{
  "d_expert": 192,
  "activation": "swiglu",
  "moe_layers": [1, 2, 3, 4, 5, 6, 7],
  "router_score": "softmax",
  "normalize_top_k": false,
  "balance_loss": 0.0178
}
Below are experts of layer 3 (counted from 0) of a mixture-of-experts language model. Rows are named gate (a neuron's input weights, with its number), up (a neuron's input weights, with its number), down (a neuron's output weights, with its number) and show model dimensions 0-191. Each number is 128 + 24 x the weight over its row's rms, rounded and kept within 0 to 255. Numbers have three digits each.
Before each expert's rows: "mostly gets" lists some tokens that are sent to it at least half of the time. This comes from a sample of Wikipedia text that the model never trained on.

# expert 34
mostly gets: " method", "ology", "olog", " Israel", "osoph", " "
gate0:167114094146109133089153154137129115154139147142104175150151131110161153102099117163103191150120160115121061130135164146180107146109084103098093090128122171123116107116140115104132120094125131092133190118114204124162115118123164152176126104126173132156129137113144156169153114147150132137128108121128164135116132117126163126106136133125154121101121145148143118167149143148146123116119082119147134096107112139143177126126117156099101093114113122136110107142117104112092133114130163127151127097109134103135128124119109102129103170088129129091084137128117170100132099109137105111
up0:133154102137159142129121128118134135133070088143150147146117132093138134141127128113117188102129118099126114135125155142151169143134107162115139161147136158137128167133057130096105109146107077135127137137135138151086148105168116100116142126117134122108112082095164100123101157157149186128100164102140141105147105128152110113083146170155129145095088150154124124135135125110134175108112183095128133123188149174118161130100125127094111125110122102127139127150168121138104092114114124159108145116163120140113091165097129148143103169158103152115132146134115154100124126105082116107
down0:147115129134095119123088123094128138117098112112093142152138108151096128139127141146136129148096094142128130147145119110131086140084150087130156136124120130137152122124109130140120133099143178106138123146124132119151166135147115143146119117142132123099145169159148109154116127136117122105130141123167104117137141145142140151084135130142109101144144147109191144104108113140110162085162154086152098141133149171153116123084094141120137146171155123119143211087144168105122088129121134123179156080174129153110153139123154131111110107075104089142089104087096122170058111138141134114

# expert 21
mostly gets: " medalist", " medal", "anted", " —", " Bronze", " classification"
gate0:107101123109119135090102108122201177165124142081071126135148097153099165135126132110126162138126129091099111133111132122157105157118125126120097151135135132153115077089151156150109121145169136110113147174136107131143123151117140128146108135093069143114092115121135091150123153137106125100103145109181149132092126126121093139126119118142130139125157109134130098189126132117139102107163115180160112154093148136118128108155142160178111142126158129067114137137099108160137110118131090128144103176164165108095110142098148138123098131132117142121109135146114122139156146109181113127
up0:170124149121120117095136127118118145098100129113165155105136123125146081134131084102130114094091132157118117128126133132125098128117204085152152137139172102154129131190153153141138143118144064102119129092114157110147100130129147185117109107142151135158110119142090106080091163134157129109175173118115127106106168157105085111127109105128097113153117156139184121109134117109187142152129121102119121148124133129132128167147143128128152161096125136116112141141124127112127116124165130089142141141123186087135150168132116115101118167111144151115119096086124124152126096129112117145
down0:142080162118126085101118138171141118134143123126144141107115114121133114114124135158127071136133164120141082110140136144134155154146137136122106178132160076145113104127169162132115142107094065131113153160123143131118149130142104109117093112078131150142109106110088098091107179147086141130150106130148156153095146144075144096110162122084152133142136152166129174154106177141135108117162134082134091140121139126137124122162144137144126083088102127091136142098132161116112140127096121195149124149140115136171136145120119147137150119145148118123128085125119159131132143114077112133

# expert 8
mostly gets: "ification", "ense", " Vietnam", " medal", "enced", "rat"
gate4:158120148132113141132132175104176135133133105121114149117129125169150159117103158088155170125138161115111164115154157165088143077104136151147148109086086163100119113138091114116146124151109131103146110124148108154111156146130097118101138072186118112083108159106180135151102143145118139152165128105114129087152146107148088139149101160154112110091128152143154116110148127128156129118115130133124150126095135123135119120129121076109127091115103146170135151074130178143167118128094107121129105129137130123145130121119087132096135161108117095151154131135083144133094078145165122145
up4:105137127136160088099122108132111062178149112108103129099076154076162173120104112121125113157121160122153105138113126113089112113133117117153144157130124098106131137104123105141124091136130113148176121139120161133103137108162130120143074095126106102117119131150163090138162122101136089129166137148152152145123142131130127115152142117100124130152133194162160134188129107120112166143106098160111180116137102118122125120123128149140121160101162108130110169138127144152145147127110103120112170099138128131150128112136122137155141120090080167119115138084104110189102116111177101125
down4:199076142101146139128126164125140164146130112112166126154121142145125116139136117134074128091137155102052115181130105117097138130144112141083099107119115154116110130141118142092112159127080157081151140147144119159089158127143155113198108121112115089137121138139108110114112163157129109119121134108117094087136093118097158139145088104136115133112114129135130123118139139160127150127110139134142171136120129133113095097153162132157125150163121108117115129141109139153113147135149133056124191104116138108159088135149149190163114148135105152136106153135103113142129136123130121131

# expert 40
mostly gets: " –;", "wn", " without", "erv", "mier", "perial"
gate0:112125147111185159155115148104144120152149073089142150112138110145110106188128124130141162130097104141165088124119134149146153139149141101101165108134115125114133115127119141141157132135118134136135115117182130134064136141131145126104106130137106101168109118118069172141104137152149106159086152094141154092111143104087173128106096171123073120132126041109121131083102120171142150159126115179148149116133136125132097145115104149103105127096121129159143117135119163128132119160113113150164102117155157134120139127092110104145128094108111180131125114125142133113123116122102118127
up0:094100151144156130076092131092133138127134127125139101122139115149118110152132137152168173102170145146157066126114105140108170127133112116099146135131128114105131166119153156126161114113114097143140172165159111160154123081123137116109138152140101100132103141129094127143102115144147086140108148093131135127079144152120118158123156126104116112149164136160117138131101073120109114138136111157139125141162157152084128142116154147113109129123131136144165124137120145124096107129110138146105091081121147111088185103075110114155104136111126166144163158180126173090169151168133121155
down0:135151169163126130132126129147156149141124078130100115104113071122081170196117133114128102088134161100149107146110141101148128122100133122175153153152117144082141134107100090136081119149154100103158154113142154150103118115122126099101106144117135146123152165092103165113147123195122173112132182096138147117158149110132131115110116143117071119119108142124137153143152126110175133139105113124121112149165125160071078132127126154134121130123116153126110115115154098150116132114112141109135143127129158143148153149118110167134131131113063083151137125121111105096095134164125140135

# expert 9
mostly gets: " Succeeded", "″", "abit", " Total", " European", "loan"
gate0:127179117156164104097135108102185129135117146093129141152125182132107118166093174103089090160114127150122098132102151143124140107133127125123110143096112163183103134120136140109104093114135086156147155120123100094133088129105161154131130125113103095161101122129127093134158207121118124138121143165193132110134122121104098113137150137109154167150100136117123134147190111098111143091093115093083138073135136166109112144150163167114131155130122152133098120128126076105137134102129153121147114136131127135127111125127115134132118108155138119178139132133126120165101124119116111152
up0:103074097124102094133180146106119117135114163116154119141139147127117068099139161105094137122141153130164160089116126136139115111109163127152124166121173136129125126112131149170150133159140133123113153122146169142117092123142177103154142135126081140083122158097149122129122113176123134090171117076150164130130195168144131149104105145149118119130110113113127084140118126136145111138143177148122128121107122142120158094118150138174120127160089090124133172110115125132155092107141100156123190140115139107155096133150108116121124091136162099152140137086118117124087123143120105108
down0:168150175142138110148162119116120144127172105121141104159153105142181142112108095101115133177162153114148139109155113072110106113174125114150134133116093134132139107130150127121094152148129140176157120135108111121116175100181108146137128133168081136167108136153135101147106095115128136123099192166140089109115115135115105116113153165115121099094134125105132134112154146128065136140159100088107163123127133148147129159095136128105097128168109070104123126143113155155120101147083116133126080133132126129142110133125121115141128130118116158148054142106158112131119103116135142120

# expert 38
mostly gets: " and", " or", " including", " but", " especially", "roll"
gate0:095113148164083086098138148135163131116167112123134133143134115106155126094167116130144095134174171107168100137112130134157098130098183140152104089073152126149144095132128149162102119122146155109097189122130140105112105161097151111145119089111081147169100123136158110094157105149114103116080113103107158140133138099154127138165141152121118087156110124176102142117156148094143125069126125102115135160118127112135130117134172128146127091144104146097147132150131135126131139117144123126107075118155175140139105122131132138117137156142118153151146134059118110127134151150136138132
up0:160117155143110121124117136146133120117131102114108132107100141127117104142199152117129153059137108141132134112124133137100148133140145108105130132150142157122111111122156127132170136144117169168147151095126126143075071087087138149147094114108152164130139137142131126108120139115116100127103139111190133144140172080137104147098120117137110128128163123155134128150169124085109167103116108102098178137103122105150100131133188123157115116055097104101132150167115141143164140107148143142114140135141161130077106121162099142130108149152108150125108153153086127135146157087106103125
down0:120112111159089136145081118172096141123085111102140106168133115127090096155171123130135119130132168120152092111104146145120139154104148138150152134129138156078185123161149123130143203121116130117127109107130173177115128121144138108125176111125135109135137120095102176101093119127149143158095122126123099084107138110114138139110120082140134134111147134128145107170131131101138139093133148128153107133111111136097150126083121142130121132138098180128096067133153171112118126128160109107150150154161104078150134126122121160135156145119084115133134139126087160135102143127077160162

# expert 1
mostly gets: " mm", " addition", " Mer", " Medal", " Died", " attended"
gate0:115133141131135083122104140157143135144137118068113144113144130120163117150128138130167116112089172118136132114130134160139159107133106101126167115100135138121116121129155110140097116136059103127092126118135140137117133164116152157138107143135153139167130144140137116142089110075142137116156133115129158178108130101116085107126142162143100126168110135116094138145155101135171154142146112097113154106124135138142116155100143163108139122116143135098088118101155173130093119102091207157126087087138109107077152159137116119103072129128138119171138102162161078122084139120119104138
up0:154124118110098129111145137153135145127122095161166122126104127120135147115129154142161159162086129114131086142141157166083127154138127158102113097170117149134140135074128147153107171109127143111146101109094099117114115154186087080116126125134079128118142113119133146172119141139112162100151127141142124126127108110138116132129142109106139103120100100126091146159083152139115095107094146159104102041085154176156120136136129129159157128135132150158127159135070119161167118101109132134158121103136130128176137166163125089094155125110109121134141126123096138130155117147087116134
down0:158136112105109154133115129149109090142098147086120169142141130132174142164101080090090119148102161160146125134119123143113091113105138088133168146096103107122129100152088142128111121120107144139095114119141155101125175141084125105125165110154140101138097138130146174107147165128112135090120154199105129149125121138106163124081144133164149131117124134108080118119108164127111149113070134141109145100105123148131136102106152161147113092159134124130074147114124163127139120131149110138158123139129136124139198110143109161161122111123120092098156130150173111090155117118152159140

# expert 27
mostly gets: " Elevation", "vironment", "icine", "DP", " council", "iences"
gate0:116119122127149122088116154136141121181146140092135171164135136139144164194120149101159145089129154117111150103130144104132120122153110115149133121160093129095108115163125123160138168113088165101125131093134135153095129142126111125151113107122113161126131080097135114160128118100124079179148105174162110143132123176123125139104152128132106128148140141142092066103131125091141109161145100154099115167126116107141150155143082127135124126132145098113155134159123138122168151131111096114106062141115097092133146097146078106143092158151115125133104092137126127117124135116165181111
up0:110056139124136140155151152126152170105109145074117135164113127107133119117111115117143098111188107149099127159108130095131070101121139143142110106151131147157132135115110142155143117168152114075185108148162140158111186140144176132116162143126124124155145164132137154108127088121113118105161121109114107133079115141116121164126085117153101099134163094126113148133104126157153133132080148175132120121119132107140130123120108128140136099100115125132123085131118145129139133151081113154110109086133141159182134127100115105076111139167115107162156119135104120137154095171143129125
down0:148118107112119168144135181140085109131148158094154131160131122107128175157138122134159161143165096129121119118130149087121130119147114132102108151151109102131162110111143155177120125085110158162151123133089104116133130114143112167132128149113106143148112064118143122064112139172152171127102141143142106132070141109080139123131124161150131084160147104108126145154123119116110131173119145148178137165167110136112126085120110126132160155083117104132127105139117109147131074119131102131160137127122096137117130117122118152124128146147142188087090101147082148082117113123138120112

# expert 7
mostly gets: " DF", " MF", " cle", "Be", " CH", " city"
gate4:089103128081089094141087107118083155144104141128126147129143116128128181180129114133136104159148108095118107164124121126146109125120095107128066157159097134138113100101149163104131131100121124161154137128154056095109131111151145163127145162155077162112109108129145144094149101146121154119072119141149152126125173142112089117145135170151140143152125118111175170133153169092183136127110099132100132144123147116143123105105090144154093140135139138144109098164135153133124116159158128100111137141104154117104123135137137127116125117165116116111129167155084120139118100129117155148
up4:170142110127116127042128126125146114143122089113176137151122151145106081107199123145162135107148130077121126119176118105103166125103115107140088121147100129162145104148103144133109121105138105187129130096107122158131113151124112104101120114146126123130158083126127116118149146177125101107134152138177120144156167085119123151078124161143114143142124123111117182190144157098111099118153110104166141133143096115162089132105119146137171119147109161136110113123145155133124126117133159102126131107138092140136113134118117153119127108075127084118125148118137142135110158129164127109
down4:153120158128124088148122108167151098125115126088137120138152105139091083137117138126141127142170124126135113127108122163100131097128145119135129128111126117144084101127087143116148119146152135133108100085180126139159106083125149115158163138153109125156160131111127088131127103153133119141123089141122115153120149144157165131110147118122134111117126131107162088137116118099128150126176116095138094128162135200145117138103142120160141071107085208171151138125123135109108094106166179070087118133141131109119099171129081137143115123145141102140162150120108156158141110154144119098

# expert 20
mostly gets: " vocals", " songs", "atin", " Length", " Billboard", " —;"
gate0:175121121150113119103093142072144130099147158123117135120102147151103107119117138144126140172118137110087137126107103145142152138120115118086115153123130124147156164087151124100095148146173064108069122147144099120097147139152111117137162149123125139137080163127124144162129112174114120139144133130128133117136119129122093074197119164118150141161134127124100116116103129077137133115176121098174122070121123130128162072111144163120105151150113172127139130122103112151126121117135153117117110115166171118138138133129127165128139117152119106112139100134129097187117070106107132145
up0:111125130093128148095152133096121115092187134135126136121134128126115117103123118127150174135112111062085143118115131148123174098110134081093097153139095119113095129158114115122120190134133154096153120132099159115142167146148136141122147131106097155118137132150115166116115126171115182179150117112126167119093113142117121119150107120122156106142122101138148137121108155100138124110172163119152196120134122106137116104159145093098161108162112170099165121124102081126114131165155123103099133127123110140146130160169153146115085088082132141114101129146154146136154121123091132097
down0:092123125192141112136136090166128151131113138088109166110152119146100140139126131107084146122115139095106145123157165117109107106141122158153142125081127109096130161163128094129127097124117126134095120129093127146161102153116142099110135133128155128127146120137124117161138117145129151111093120156131144110155130149141091121147105105141111090135177141134133122115142145076122127120109119150107147099125122136047159196160061112156136111156139145094191120115115122129115174124121156121166140126158165152106126123125143138136118096058130105158123106123135146088143118153120111182

# expert 37
mostly gets: " film", " work", " found", " music", " form", " support"
gate4:106118137107136147144133142134107120138131123098161144126114144104149107141094148108155100138107122058107141133122147086149160169133102094111108132088171132123103152136145148131115120149130096149117141138188078114161105141128118092114164090137144112175145149124108084160136120172138157095107136156142112105119116124133116148107113135137109113140121135093140097139134148139190151122124157111111128078117133080149151126106142149169176122148145121107079113099183121155122126156131114116112184146131146098189105102098119144147115124178113151124122150104099119107139117114102157161
up4:116106126104071115128109115151094124132149136112159153103147130137099117157140129129171116093127095099098075143117119109109190161133146178124129117151134158182141188094127115160110141089120138138078106124141134132154120174129110141125160091146146153094125117119138168136177122125153164150128177159149132118121081123134125122128115100154112105083104169154125135119153112091157138095123088181098115130126157097136130118144114149161114102126166137133094109113140141133076119149104165127112144118106127102108118151141115096129147132109100139121165095147119154158112107159124145117
down4:137102135160111115193107111133139139131131170123119114129161131120159141126130091136105113138103104134147120124123169187107127136136155109138113166141152144101136149107116106133165121090146100111122169155133126154127112157106129102122149084091125145141109101098137113142112124138142131141162149151129127096137093151156116123144085123114172130125149099061167110156087143048099136111124120160137136109139136109122119110099143135136113129128158138098081117085135105126113132171125167107128155107128124173141140100181147140141098134128117155187106086152108125154153115134104140059

# expert 45
mostly gets: " his", " is", " was", " he", " are", " had"
gate4:118080132083114148118127148117129107088145135105145117156078124126125152169132155135083107118175121123107104147109147130167097120182170111123117119089134074103093133148123099118122089119151114112137122069151165103162105116151128147124137135148160127135141185109142134144134087141116128114156104133125128158116135119114162166145157075144075130081111096108135157115121103148133115161186094157117105156122155104146152164147139146153131104125120128118112116144128137120101116113167131128098153155118171142141131148144144133145116102134178150151099141099099116098119145169133113163
up4:101093100174142167103112097129118110139133151149147150120076152114124084139086154127104115135134095090125101115092153127174124129146190151115111162160126137094098107107082107125102136161123148114164092118147156113104159111178102150122147099120097109111114128149108152104113112158122119136118096144131117132150164114116171180119116089151131159134111142117142148118112131139095114144131114117130127155078152132103155153125102138150123110156091135113122155116168154142112147124159144100104177113122142165121157134171177155174102103154149145120116101146092107124100113132147104144
down4:124165109139096167079095171143125117150110135143125143121118107142136136190143143108152157092148105084126104125132131112161133152150161110117119085140146099133090126182134154125131117157073130100110108116135148147138130132171118128155164112176138129129130093132132083112113099136167119130135122143140075083126103057161128120133094129144103083095089124106164127141174068158133123192110145104122119129100109130154150113094147120137150161145132107101129118158123115128127132135120158168128149135125120147108109135115126113140111188134128140122174132116094140122135142134116096139

# expert 39
mostly gets: " Phylum", " teams", " They", "greg", " they", "ually"
gate0:125123141116116149157141122127121129099129134129101143124105172112094117181126117130141105138125127132113096081115108129123075137108107147146136090091121124143169123121128108135153123106110122103092125181102153147126127189157122173140104170138121141137127095090136189146135157136074147126178133135141123150175098108131081124145104148126119093170137125139124119110064152127136113093137119116101102092145140097151123089134115143117115112176151121090114133151158137089126113118125139152166156165147139133151153117143148093169109112135160085169121155092085113136123108093119119153
up0:125099127129134158147158123161116085119151149106107119091119159106137153164160139138153130143147139113156123122138139121141162132085152153100137142099065141155155194139125120103144153126095103115090154099111127154136136123150088106130088147143155132128133112120151170100102133141168132115125116155097119104106101109117123120177121107103124140143148122117131144139119094144100168138119093143082141112151130154117160082094138124085173146120132145120110149102166118107120109168145147190140082083151118153118108135050119107127155108142113157099121151134115123089109126125152099150
down0:116124139094161075114122177138118126153123128091099158120171152089125118119112098138149129098113112113128121127122084128133156139126120103125100089135094138138118113119121138121123129123110099098135134148163142094113159109086141130151120116101147182148121143112089098162156123148138168133136116139165164168147132118106122142137116091130130057125151184148156110157155144138098111123111188123137121115144071127122154084113148110117112113097137109145141163153143141182148124129125138130120177165186155137160127115139127107137140157096067103120134135115119083157126104145115088150

# expert 41
mostly gets: " However", " pm", "ricket", " India", " Japan", "offs"
gate0:108134096106104142152145098128141069136087144162132117103154142138104187111145147130143087100155107166137126152119142103165108180114134139132138109120100136132112126118109169110095097067158127121125105137137082112099092135130076079127133159129128096118095137115139145112114130112123138133133129136161116122113153139131146102133120128138108159122069166143122066154124160105115163142124071130135134166155130168093122172098103138139157116119081178127141144102113118145136164137121145136146103164154143126128134061150126140111126145120133127114177131147127142142113129173125105159
up0:110127143131151169127145123125119084143104117150093149144159113158115156146078132123132123149115184176140078138131132130116129092133097112120128093106117080092152087145168156144194144156117139114113093131187126124182166120092143103133128112127100094107139120108106160095148135138136129158148121108132112117167094107160094122113085146159101142121105116133105132116160119136108133165150114155136152120181106105136139123140145130076104122134098129148184165115139164101154096073118102135136140128151105110139112124106146126142123118096116146145169152133137143114153121158111097122
down0:136108119183157134116151136115110071128112120104113120106112122149146166116129110122123136130087164155086134099114145122119120142126125092151114179156140122111153101131112136133134094123132096064153149111122177119142159095154155144130153148145141131083132103119126112122147119122130109119109141124138154148095118123127135136116126122121105128140102099127107108154146091143157093136156168142124126128141147126143139166096144148116134157142115172121032107126159137128104168121148081122158078097086127166096109155073146140160147146149152141136135130154122122108141147085088154187

# expert 4
mostly gets: " Born", " Apps", " This", " Oblast", " She", " 1941"
gate4:110102135120113152130143129097143129104130118108093132149090092096120150150159159096160153174158119101117136106131124133138130126121089101114137099138152116138099119101155126163127138112124102110139120168080146098118125154122108133119126119166081135117148096143113133196122072149107171079128161139122140150138101132124108153124099162100135140129161127136162154137120094114118137073145122133130165137173160110109150117146119075165050145132117171098135142106173156153146167132103120138152121103125150108122113144107151105131115122118110162110137122171134093122158123113120101184
up4:145148177148163125113132131130136102119129171111144112126121157124118143148167143124149121141113095168108128130081144133119111116108150129105153151168150095089107129134117150162142133137124191120175148117101141140135134121075149114146130119147153151125142130169185110098091144087150131115190101113101115079126153185167116108161152101172103123108102124113142145115095148122099131103089121112124117123124153108123130093097095116136141126130146134137155119171093152135095090117164099101094104129157129133143072100130101106148186130117118112110162110152105135134122108121126094133
down4:114169153122126127129093154042125101103118139135104110140088154126153151130123125086117134171124135121154125128123156087116153122083139125139138135118137110133109149115153161150111166118109130123184153130122139124169139161110105116161109110143136130140132109111122103151093118145094099114155078132131066145147138125169167101124139186165159119123161136167120126156128090099118115144122152134154086135124149149101138122102089160113110105114115180120148146062104135114118131131132104142090127106145154126174185107124119133107127141125114118088157128170114125148087096136144127121

# expert 0
mostly gets: " &", " ,", ".,", " although", "wh", " www"
gate0:162135142157161137116143120083094165159107165095161136119082139146164145116172132162089125077141135118126150116114149173107103130113114147104106093119101137149096185109162131096144135127139178126129107066099123134114141148121129151124107130200137122145105084132153099146100104114117098154137124130115111125109147095098095113132160154115119133092107108060127123093137121119168119127147137111158122136137123110156177130123084148153148129051116147099154117130138143128138122129146112139141119155136101098157142105141107121108123158114124118140115123139129140110082147131148159152
up0:119121103065165166132151101122109106139101148097144119114120124113169140096139162112148122130126155119128143140114090152088181171116116077133140116148083134120146121117099150122112098119119072129101108120112147135102134138107128161109122100135114125130144128085182135129117135142170082133128150134144100147121134133127125148112142123155145102119157109129154135137136133149089114118099107157120122118125095127108186138108097133115114099131143173132136173155182116098116127130147124088141111094123130137096153213138167140105144167146131110102112126145124188080095114168147100132
down0:108145193081141105098119082106147154123130143081132148145132142151127178129091148078148148166123156127107108155103152138126120160142160133157145133123122098097111138109102119106075129124112100147096104123144099125122131124124140132206161168121092158140129110122099111159113137144134122101079138148130144138141128104073090147128100141097120081113147114105070091128135098112124122115123109143121077145146113159166134116133127120136118121149128128113147142124156112129112156130136129130120113095147130145167140121088114130116171172171116123149150105126129169148154167175137167140

# expert 10
mostly gets: "ricket", "avy", "eball", "ident", "olf", "rest"
gate0:145124101151133123126101106100117094108135129105188123127115090145126159103116106124136122125140161078102123114102068114161148105142093150149120130136170101113173089141136120102090177138148121175128153100112141148160120158167143154149123137131115091126133152125157137149120176108140135128174166129145048134121101105133127139127120112142063134128099123163137110134123147086157091137110105118142153126131136118151123135106082120127128102110148138114107137132125127147134137113080087103155113108110143096144137130156154160116139132108151130104131190177114120166097127168113097135
up0:137159090150168119095149093116102136147129091096144144091106126173135091116159151103109119091114139100094118138083107088142106138132120115189168124115126166148087145098123140139140133125132158170094181115130117159136104125154102175100121109116123129078128135118134144151104127136133136121143095103126143115118136106160134095107080140129120122131125103143152135141116142124145121138137119133180134148105147137059147121104112135154076189184132129140137138135172129184148151135179106117098130112116123173143149122141118104146129118116146130146099130150138187104123113129119123157
down0:120153120170112122145114113089081132157127107130119122116102137142104099147165127151111137134144111147128172071126154119163136147126154123083140150151143156078117125151127168092132152122167147155119108120111145170096091100134115132139121104110130074156125108113106107157108095152117100085114145129117149079101139089083139107150112158120158147130119136129175111124093126136164156144148151150146135152101147139120107151125112129115150139108092164132133177102137093099152174156147106103146115150075091156082131139129152139124140164110144108173106111096170127117139150147113100116